Experts of a small language model: 10 layers, vocabulary 8192.
Below are experts of layer 3 (counted from 0) of a mixture-of-experts language model. Rows are named down (a neuron's output weights, with its number) and show model dimensions 0-223. Each number is 500 + 50 x the weight over its row's rms, rounded and kept within 0 to 999. Numbers have three digits each.
Before each expert's rows: "comes before" lists some tokens at least twice as common just after its tokens as in all text. This comes from a sample of Wikipedia text that the model never trained on. Tokens count by the router's weight.

# expert 17
comes before: "0", " ", "1", "5", " one", " two"
down0:497506467581623548525535522521494454561485426506528543442552429496468541458488459489461497489447504478439475514535480533460487572470553599527430496517569430588424503552488491499490533500498516499442461451447437455508521597508523470545511535460608525493557499484622552519528483504462517513503599590441558544444500546460557365590426419508509566517548510488418495442486484511473566410439449565432473474578554451398505494461460476509547533476485492545418525497482454526523510516411468526475474453589610547475489502441585566520519448589457580531526561479500448537511531464531499424518531563576476509513461475508431459494516374493406391488546584372428428484530479458484556491593

# expert 97
comes before: "0", "9", ".", "5", "8", "6"
down0:478559473576381464592544411523545508504480552612516533559436527508474458450563423468542530557511491486400461418500497451460535469516567486481473425519511506446474443553459555487425446517486466524485480490470464504504489447515433433551537440469504492483472492438410527526530479401447430582517494498485525552296437536585558478482597519566542407509502527540506577511506483505453529494532489472495441498436631524464465471507442523476520531545536420381473518508492496456430506504491452436615487434512332483452437518458483447514490458467562484539556574497479475623450533515426470501445441558545594542510467435493474518486452531522437460511447536461498514488481572492380493494518

# expert 11
comes before: "0", "1", "2", "9", "–", "th"
down0:518501542486484467599470419511429515482460481502450456512483533420535576419397479525523533481449482504500529503609491506482525469380475453519493434523486520429474506434527402388388423483521525464497397568525444443512467514540434422533530527519515531528510427515559485469436476478448457509553482492512431500494474391475426605538530594535511510434482529536487483475487595435509509487541389540538443484543562476502515443537461528454500591491550420454513531464526485510513415409571467480477506493494437459457429482505477479444473462418473397457538544519415572379521559523572489405554574427502504466603500484507508502534533554547473433629585501594541480410534496437526525433544

# expert 96
comes before: " ", "2", "1", " he", "gal", "List"
down1:545505617482509534550508519507508466557528505469568495434480497512449581533473579484488497499446405583535557505557473482478538520514480503527538481532570445537516554527501498513497450495531573491515517501551505534527506484561473488457528435539499495501480538482398690414494465350409427490522459452486600524480507411540493571516453536520511487501457509586506534524566488503449571542487516474418509345564598527515507531461584582466553451504420535468511481496509496493422526465558497527571460541474445464516411547479488394411471600465445512574494456478518476623488475448401420621408496523591596462506520552492550552500521471572545538519556582470520482471549532434507519446533

# expert 116
comes before: "-", "|", "   ", "  ", "B", "("
down0:514498435549475487502484526513473434458451525539523462395483485513482453472499496512478552496479525514533581434487458507386512488490523453593482552593529486478492468449541499456519460407493439512423494521422582482475475474416515427504454559503539434451497444527393540601518479525415448428505477486550402574446537459544553588462436499530577409560432502500447483494516659542441458479551508616534511522568500502479479523481479404450587483479468475515414507449567614538526508478471480427430561420405475445442532473492525388466416494496486407432539461528520519553438598480471483494483516582465553520542398492520536547504459602488496426549515490526501571522535456426526475445401

# expert 15
comes before: "1", "2", " |\n", " |", "3", "4"
down1:528535504547487502465506464530539460569418443501505548589508440575453441473510415496504442506470461468565524539461530556513548436549494529521521468504454542527412563452568592546441537530547585504472526480530499512503509554506507488434482553525510545505532542512561592456378512431474472452577453525433458436511459556515475531570541587459468529515469506493509406546508470507535491495403375499553437439560439515430511550515514640556399527427571528541449541470576474540488426589517471548458519549611528477465456513522482582574481444587478451526519568491496458539482495485567549472553574509527458486458434477475401435533409635476451527539502504468550388431592532552418422489536

# expert 68
comes before: ",", "\n", " |", " and", " (", ":"
down0:491481467552463433497448475454558559492453469504504421517535440497467498477539452437502464484399472399441504485484509531351491481458500536472517571455525506434535499528502463494455433354479545463595424461455503538543551467579481467461574489406591431494608466567470521574485524513433393478577458588552456489509445533479573432442537393472514409469553495500541489423548481485416512519479453521463491410572482512508481515512520468607541533485417478508566452543531427476477513486481452543544485465518502443542499473496523546567552536558400528519573478462554362461414447500591543533546527449473511493402532456576494439481367487480525474505587539518527528490559419484548518563513

# expert 114
comes before: "1", "2", "3", "4", "5", "6"
down0:581529464473444546449472416618487467562500398446542435481448506431464520460464528456387546474511489554532563485394576574513502450372516453545543534412459447498490511512460457531484507393548512487498494549461465541513568561472502500527510464524551509521567509485530521453514503434483476503435468602482493471524516525495589569522612524432504427547532450460516577544682485423530567504467523495490459429437529462503485500501537451518556535492502550568550463513563497508512464451555598574483519508576540514503565593472504474530544447513453490452584517500533542570480485533578581463511563618534453472558480494408453574585505532478545420451539512544486590607474480460560406473461

# expert 95
comes before: "%", " |", " |\n", ")", " (", " km"
down0:491534526508530486466542511458512589426506516572507572548486460533511516493516458414551452531474533435502519531522372568487563506487503582514515482506498571468433474500491518566434474421394510506492453482570534522458471489477428561505553453507495537607593494530433512479515444500560456429538465436509448470494506503575448524568479499486477467517541527477455510476475508492416553485446410540490582504519465514519593433529484484480410494519617443438591507560484496587524404539513450474582527487559387562393545608446523495542491482420443459506420493452540567515569471528595469488469512469514452625455511505541502427470441405374395469522435433514509485505651531481417560520505

# expert 45
comes before: "|", "-", "|---|---|---|---", "|---|---|---|\n", "|---|---|---|---|\n", "An"
down0:448436358435434428586565440432534613425461515551565522565516481464448451462542464437555527559518464432587510338541491468448480440473531519461484500536525446526536502483499516489571519518587497464528466536472525617462516527451493526560491421587503487477532471593487557501576522453510330519531481482458366445451563540523456512448535505558519467509548435446442612468609484469565554548480519519467508509448461491503404474474464479462483521544544442474494476567524514475510446436434492510501509548541509480479471417495501513517498574576506429560506482550493548536530480415485480552472406434513459565511487427565571514491512451517481536422522374458501450502556593517515460555505

# expert 9
comes before: "–", ".", "ish", ")", ")\n", "9"
down0:470592587451443544526465502537466479412479438434572523435510452473498484392546474464497493423457516460545558568594492554506498448455464482519554558474449469529445480469467403435536473456583569536551559453602502548519547493460533530481401467528404555450428495510546432409529528496589427480480444488550592533472524510577415543587616517441489448549518500437577506528508484452437460515501422485498540433502456573487482538427559442550472439534537481451513448413472528434425532438482531550502534432560512419479470505527503577562474540475518432441527546465516465441582447450490533508537437499441442542550572444540553483490474600548492493433473402546487503568539572469523573393473

# expert 51
comes before: "1", "2", "3", "4", "5", "6"
down1:420527402472444528565482449473553502435412437503465440484502558435481434486544503411570515548484560486534464480473559391540408501484457481479495451482473556432530516528417551560494415475542469547483557549536516546482475431440569510377388598488496531462518556589456484544536447635490592501577524490517554451465456533464453482498538494554552486543432566549484445406468533484481527454602583591473503539503539611411469474523468447502508454539508523536433469512481448478517568430457527478492581513571494489521456515517478442513457597515388469466430528526456565420511511504570485483468484484560584550507467491543531503443461455486564525587469415487592560581572496523511491573559

# expert 65
comes before: ",", " |", " (", "\n", "'s", " and"
down0:567488565569489580527483520490465556490500454507495514557556491475548427473535538475487474521457548650450522552499531510445546438471520491520474471445438513546534530463495434527485478436570474514545459485585518489512488478482509453457582481538552469513499534527532533498444398532474464524494527585550457480454606437471500444392556415489399531540562474503480536488404462616408549458609593426500515509537476497440478525532401403540487444543470544499414503573544484357499623471435511477576337523580461533546465529534496542448438534513546513582541523503464389572501550451448478590517463562533480460544526525541620436485477466483504505460529540501422519478476480461558521454524

# expert 118
comes before: "0", " |", ".", "4", "7", "6"
down0:503477519568416441546430530605408467487535520468550442472514580481534451554584442491529575481537580503512559498486511472481510543518479564449550548471605421502387450413472534538497460470623521508474544558462564405499596541496554542482524600488519466504416364482603465528478498487535570580535483564566580465548531544558511427575552451526476459529499443547459420431490452515481547522552574384477491518531553494519471450549502500496615480463560534583570476523404592432497582454536492440437591554522504471433562515556479488498502506492566525535422456484504476553584548568490468559567481496552546547482483496485536423439527494536458526485504504487471480525506548544582436552513